From a checkpoint of a small mixture-of-experts model trained on Wikipedia.
Experts: 40 experts in each of 12 layers, 96 squared ReLU neurons an expert, 6 picks a token, a softmax router, a shared expert of 192 neurons.
Training: a variant of Muon for the experts, 556M tokens, 8484 steps.
Below are experts of layer 6 (counted from 0) of a mixture-of-experts language model. Rows are named router (the router's row for the expert), up (a neuron's input weights, with its number) and show model dimensions 0-63. Each number is 50 + 10 x the weight over its row's rms, rounded and kept within 0 to 99.
Before each expert's rows: "gets" lists some tokens that make up at least twice as much of what it gets as of all text. This comes from a sample of Wikipedia text that the model never trained on. Tokens count by the router's weight.

# expert 15
gets: ",", "3", "8", "9", "4", "2"
router:53 61 54 46 41 59 48 66 51 50 58 42 60 53 70 50 40 58 63 69 49 64 50 61 46 60 75 47 37 60 49 45 55 41 37 49 65 46 47 55 60 55 65 41 40 71 38 48 49 54 83 64 36 54 56 32 43 55 58 39 65 47 53 34
up0:60 68 64 41 53 49 55 50 30 38 52 50 44 42 53 46 59 65 71 57 53 36 63 47 45 48 58 31 46 51 39 58 66 49 48 47 53 36 52 51 69 66 53 52 56 45 67 45 50 46 48 50 34 53 51 45 49 44 39 48 51 56 57 47
up1:44 56 36 53 59 55 48 57 55 37 55 44 53 43 38 54 56 49 42 72 52 45 31 69 32 38 50 34 48 71 38 55 59 57 50 63 53 55 56 43 50 49 43 45 51 42 62 56 63 54 49 51 52 49 54 48 46 61 42 42 41 65 61 46
up2:56 38 65 46 57 59 47 41 66 50 60 37 64 61 59 51 55 67 55 37 49 45 39 57 55 40 41 49 42 61 56 71 48 29 46 62 57 40 50 49 50 39 47 54 51 49 58 54 48 52 52 46 58 48 45 40 34 49 30 35 52 33 51 47
up3:59 59 40 47 40 43 43 27 65 68 64 32 57 58 68 60 51 59 34 51 63 46 29 48 72 69 56 69 58 43 60 53 25 54 43 50 54 53 54 53 49 52 41 66 32 51 46 56 58 43 72 44 38 75 45 64 51 69 51 43 34 49 60 47
up4:45 49 38 62 53 60 41 50 51 54 62 53 47 46 38 52 69 39 39 64 53 60 42 43 51 59 37 46 37 55 59 57 47 60 43 48 40 53 41 41 37 65 49 46 57 40 54 42 54 71 53 56 52 42 65 40 56 38 41 31 56 53 41 27
up5:69 51 36 45 49 45 41 75 69 47 48 58 68 41 50 37 41 46 58 32 50 46 50 36 64 57 84 60 63 54 18 69 56 52 59 65 57 43 47 51 65 40 66 63 59 54 59 55 43 61 65 53 47 59 61 44 55 66 57 52 42 55 53 47
up6:48 43 49 40 60 45 35 53 50 57 54 54 36 47 48 52 57 43 56 50 46 50 54 51 41 62 52 39 43 52 63 55 58 43 51 52 50 56 64 61 70 30 45 56 48 37 57 49 34 33 33 57 42 43 48 48 57 58 63 49 60 61 46 43
up7:53 52 59 57 42 61 53 67 66 64 45 46 57 42 35 54 57 56 53 65 52 37 59 57 40 65 68 64 45 50 49 44 63 57 49 52 59 50 45 47 63 39 59 51 76 58 39 46 45 61 43 51 49 48 37 39 49 52 55 49 58 64 52 55
up8:66 43 51 57 52 52 53 61 50 45 32 42 55 53 62 61 46 44 54 46 44 55 38 67 41 55 32 57 49 51 62 49 43 32 61 30 59 54 58 59 51 47 59 45 67 62 45 48 51 52 48 47 37 29 64 43 44 35 69 53 42 55 60 51
up9:41 54 44 51 43 34 40 51 48 54 56 44 65 53 28 49 56 35 36 78 47 55 65 47 57 42 74 57 54 59 46 33 45 60 59 49 52 40 33 60 31 59 54 60 51 38 73 55 66 45 51 44 64 41 28 66 39 73 45 54 53 55 40 52
up10:61 57 43 55 49 62 60 61 34 56 59 43 55 35 47 57 43 58 68 47 48 59 45 60 62 56 48 49 52 43 72 64 52 73 66 53 50 49 54 44 64 43 43 42 46 73 56 47 46 68 33 51 37 38 56 66 39 67 45 33 50 49 21 51
up11:47 66 46 49 50 43 63 68 64 54 40 60 53 55 38 37 52 56 51 43 36 35 59 55 55 55 57 53 66 51 43 37 52 51 53 37 67 56 74 51 54 59 54 68 52 39 59 50 66 68 21 57 40 55 55 40 57 46 43 61 48 51 47 40
up12:57 47 37 67 34 45 60 50 52 52 41 45 53 62 49 51 43 56 47 51 31 57 58 42 42 57 43 41 57 38 41 61 38 71 44 40 47 46 56 35 45 56 52 53 58 61 55 56 45 72 52 44 44 62 42 68 53 55 61 43 41 53 54 50
up13:60 44 51 53 51 49 52 53 40 48 39 51 54 58 58 42 61 45 48 48 52 71 61 47 48 58 63 53 33 42 68 47 43 21 48 60 53 38 44 47 39 58 52 50 42 42 51 46 39 54 56 59 60 61 40 48 57 45 51 40 49 41 44 44
up14:52 51 69 44 51 49 49 57 48 47 62 52 53 59 43 50 49 76 53 64 46 55 48 54 53 36 46 52 53 55 52 52 59 56 44 38 51 38 65 30 70 36 46 64 58 64 43 51 58 67 38 44 50 55 46 66 52 46 37 49 74 40 29 68
up15:36 49 37 66 52 63 45 43 62 58 44 66 56 48 62 53 51 29 46 56 36 59 52 37 58 61 49 35 57 61 56 51 48 49 54 57 25 47 51 39 37 43 47 41 55 54 47 50 48 64 55 42 54 55 51 47 45 46 45 41 49 59 53 48
up16:40 58 41 54 62 48 42 50 49 53 68 57 59 44 37 55 43 62 39 37 56 51 44 25 62 55 37 38 52 57 43 50 41 36 43 48 39 56 63 55 50 43 64 53 44 55 65 44 48 46 42 44 66 33 59 58 50 57 40 61 50 41 47 45
up17:59 40 40 54 54 38 51 55 55 59 49 59 52 56 32 50 46 65 39 33 48 51 50 43 52 36 54 68 32 28 53 42 47 57 41 65 49 50 45 73 34 55 47 40 53 52 74 37 36 37 35 68 50 44 61 56 56 53 68 62 53 53 62 43
up18:53 34 36 39 62 44 68 46 54 58 55 59 43 44 57 30 48 46 36 63 62 44 49 54 35 48 56 62 62 36 53 46 46 69 77 50 50 32 51 46 51 60 23 55 54 52 51 45 46 63 47 48 42 48 45 43 49 55 56 29 37 46 44 34
up19:41 47 47 46 56 43 48 53 42 55 58 70 46 47 54 52 44 62 47 41 58 37 55 43 58 53 50 37 45 43 56 38 70 53 59 53 54 43 54 67 40 40 47 44 71 52 42 56 46 59 51 56 62 64 51 64 51 48 50 38 46 50 56 73
up20:35 52 46 36 56 54 39 52 45 46 31 45 48 52 30 54 50 43 53 60 53 54 56 50 41 36 64 45 37 53 47 46 48 48 51 52 47 27 41 60 60 61 49 36 47 36 54 32 46 54 52 42 55 38 72 48 63 57 52 55 36 34 59 55
up21:41 47 43 52 60 50 56 49 47 57 60 18 44 51 75 47 53 59 39 38 54 42 67 50 43 46 70 52 33 56 44 40 47 46 68 46 59 29 40 50 64 60 44 58 55 59 17 55 48 76 40 52 24 56 46 61 47 61 44 37 43 50 62 52
up22:42 43 44 52 37 56 53 54 45 63 46 49 43 49 67 47 52 48 55 50 44 50 24 71 42 51 36 34 39 63 64 37 47 47 63 51 46 44 41 39 47 44 55 61 59 59 51 36 50 34 52 51 37 53 74 48 55 50 49 35 53 55 40 52
up23:66 55 61 45 65 30 47 58 64 52 49 48 26 51 56 59 52 44 69 54 34 49 51 56 56 57 56 81 48 59 41 38 62 59 66 65 50 71 45 57 47 52 60 58 62 60 54 52 47 56 56 39 50 51 55 53 65 47 45 50 47 30 44 52
up24:28 49 45 39 47 56 56 47 46 50 38 54 37 62 55 58 52 54 52 69 47 56 48 51 48 47 62 40 49 69 65 48 48 67 49 36 48 46 58 48 56 68 66 70 58 76 52 41 36 62 48 47 54 56 49 42 47 63 57 48 48 64 54 37
up25:33 58 47 59 49 48 23 61 34 47 44 41 43 44 51 43 58 45 61 56 31 45 36 56 39 59 54 49 47 49 29 45 56 45 63 36 61 58 59 66 33 40 58 44 65 54 49 59 70 49 62 40 50 48 42 50 37 56 42 66 36 53 41 57
up26:48 50 55 41 41 57 49 30 65 79 39 60 54 46 52 62 42 37 38 46 45 38 52 48 42 41 61 48 70 51 51 51 63 65 39 37 51 42 50 64 46 57 50 62 50 49 47 67 52 37 54 53 42 56 61 38 49 54 46 46 37 39 36 33
up27:47 40 39 43 44 51 37 50 55 41 56 53 39 60 44 50 44 54 51 56 58 40 52 48 51 55 54 57 61 51 49 49 56 62 62 36 56 31 48 24 52 52 53 36 64 58 42 47 45 45 63 46 57 53 35 52 43 69 37 59 67 41 48 54
up28:74 62 53 49 46 53 47 44 64 30 63 51 50 39 55 46 57 61 51 55 47 49 46 36 45 50 54 61 44 53 38 53 55 58 46 48 53 49 68 40 53 40 49 44 47 67 34 47 35 51 63 52 52 68 39 41 53 47 43 45 52 55 41 42
up29:50 47 45 45 59 50 55 65 36 66 48 46 56 33 46 59 60 55 56 55 39 66 42 25 40 59 63 51 58 50 64 54 54 44 69 47 66 70 11 56 41 72 56 46 65 48 49 43 38 44 40 47 50 61 60 69 60 57 51 49 58 40 56 39
up30:70 36 49 55 51 49 43 58 47 31 34 82 45 47 55 45 43 59 51 49 47 54 58 33 49 54 31 34 48 39 43 65 43 59 76 49 41 50 53 50 57 59 50 51 44 47 50 59 43 50 47 46 59 69 45 48 46 59 59 36 43 34 52 62
up31:66 64 57 37 37 53 52 50 56 41 76 66 48 61 47 53 48 51 60 49 46 50 81 36 57 60 57 55 48 38 33 53 57 45 54 51 61 73 44 51 46 53 39 65 37 44 51 58 47 49 68 59 50 45 46 35 40 53 58 42 53 43 50 35
up32:44 50 56 45 49 50 64 63 65 44 60 45 36 55 43 67 64 53 54 48 56 65 49 38 57 50 44 48 48 55 41 49 43 58 65 50 40 31 41 46 49 61 54 48 43 56 55 58 38 50 45 56 44 47 56 47 30 50 40 53 26 43 60 57
up33:62 43 64 60 45 51 36 43 46 72 38 45 58 54 52 64 44 58 41 37 39 43 57 50 51 50 38 58 43 34 54 54 54 59 59 63 61 54 42 43 53 58 48 59 37 42 59 53 41 50 52 52 45 52 55 46 45 30 50 49 58 55 49 16
up34:51 64 41 57 60 46 43 66 33 64 48 36 45 50 52 51 56 32 48 52 53 42 50 57 49 36 57 67 52 45 56 54 42 45 49 57 51 25 40 64 62 65 40 71 50 57 55 54 52 53 53 78 53 42 43 49 45 62 46 55 43 31 44 26
up35:59 44 52 43 53 52 47 67 42 49 52 58 50 50 38 68 60 52 55 49 43 68 67 35 53 53 49 52 46 57 68 45 63 57 54 51 31 48 41 55 48 58 52 39 45 54 53 51 59 50 71 61 43 66 66 48 36 42 40 48 40 54 52 47
up36:35 69 53 50 35 61 49 53 57 70 52 37 34 60 50 58 40 60 79 50 70 49 60 49 44 40 56 62 44 47 55 42 45 56 54 56 70 48 45 41 51 45 51 56 73 55 57 48 50 60 40 60 44 50 41 51 52 42 59 42 44 43 48 42
up37:62 39 49 54 52 38 54 52 55 49 67 67 37 63 39 50 44 48 40 55 50 51 54 70 58 57 55 45 30 54 52 56 67 46 57 46 66 44 42 49 52 54 53 63 51 47 55 38 34 50 55 58 54 37 58 41 54 57 56 55 51 49 53 60
up38:49 47 52 52 46 40 52 37 58 38 32 46 42 55 59 55 40 62 43 43 58 61 49 41 64 53 55 49 49 52 64 58 51 47 65 45 40 42 57 46 50 50 27 56 64 49 32 59 51 64 58 48 55 33 59 45 38 54 58 43 64 49 50 46
up39:40 19 51 52 52 36 50 50 54 36 57 48 48 78 39 58 45 39 57 50 45 44 47 36 64 51 46 51 57 45 42 64 48 46 60 67 63 45 50 69 34 40 60 44 45 41 38 45 50 45 50 38 38 43 61 65 44 38 41 53 59 52 56 59
up40:44 50 68 50 45 57 46 28 55 59 37 53 39 36 59 80 55 47 49 60 61 48 39 54 66 56 47 52 37 39 61 41 52 50 28 46 59 27 52 59 48 44 43 55 51 59 59 55 43 53 45 70 50 61 57 68 52 47 41 56 61 45 59 48
up41:33 59 35 42 46 44 42 53 55 43 45 55 57 53 41 60 45 59 50 50 56 53 38 68 40 50 33 58 64 46 55 49 37 45 42 42 49 55 44 55 45 36 58 51 49 50 48 48 57 40 44 34 37 64 31 43 48 54 51 51 38 63 33 49
up42:44 48 40 51 38 44 61 44 42 48 58 58 43 50 51 62 41 53 56 41 53 52 58 53 53 49 64 48 30 66 42 55 42 47 48 31 57 46 56 67 53 49 36 44 46 34 46 58 35 22 54 43 53 23 63 35 46 50 44 46 64 56 47 44
up43:47 52 59 32 56 69 53 51 55 48 50 45 61 38 36 53 59 45 43 37 36 44 68 44 46 64 32 50 58 43 40 41 49 54 37 66 51 47 40 45 62 40 49 60 57 49 49 58 34 43 54 61 67 43 52 50 50 55 66 63 48 50 53 49
up44:54 32 51 50 40 31 44 57 38 48 43 51 37 40 53 43 67 47 37 50 70 37 34 34 37 43 64 48 64 72 56 52 52 31 48 54 31 62 53 50 39 67 41 50 55 53 50 52 60 52 55 77 60 52 51 56 63 53 55 49 50 57 52 46
up45:40 56 53 46 58 54 80 50 67 56 49 40 46 57 38 60 51 33 49 55 47 47 62 56 46 52 44 37 63 55 41 49 62 46 60 33 61 23 52 64 61 56 44 42 56 44 39 60 45 47 37 65 33 67 64 59 43 61 59 51 53 50 46 48
up46:58 59 41 47 40 47 55 50 50 56 36 51 35 69 54 39 37 43 61 47 63 48 47 40 56 57 47 50 51 69 54 28 55 42 59 51 59 32 30 63 40 52 47 49 53 47 56 54 56 45 61 53 36 51 57 34 32 45 54 65 50 51 41 68
up47:64 53 31 37 44 47 73 52 46 38 52 69 51 51 47 37 33 48 48 52 41 63 42 72 61 33 40 61 45 57 56 42 45 45 48 58 48 63 48 57 46 58 38 52 61 40 54 43 45 40 49 57 30 50 41 35 63 34 39 53 50 48 62 45
up48:50 31 42 43 28 52 47 41 33 54 45 35 56 43 66 43 66 49 49 49 71 58 44 50 61 60 54 44 62 51 56 52 42 64 51 45 54 48 50 53 57 51 55 52 42 61 34 60 60 51 48 55 57 49 53 68 54 48 49 45 30 65 55 56
up49:51 50 39 47 40 56 44 48 33 52 57 43 42 48 27 57 34 59 60 48 36 49 60 44 72 43 40 59 50 49 53 43 36 57 65 34 62 38 62 45 44 54 57 44 47 59 38 55 47 52 56 52 59 50 25 32 65 57 61 49 56 57 32 21
up50:36 40 55 48 51 39 65 46 47 50 55 48 65 33 50 62 47 48 70 52 37 38 57 59 49 59 44 55 34 54 39 38 45 47 30 41 66 56 33 58 44 40 40 36 27 53 50 61 67 58 56 64 64 39 42 53 42 47 44 42 64 59 69 42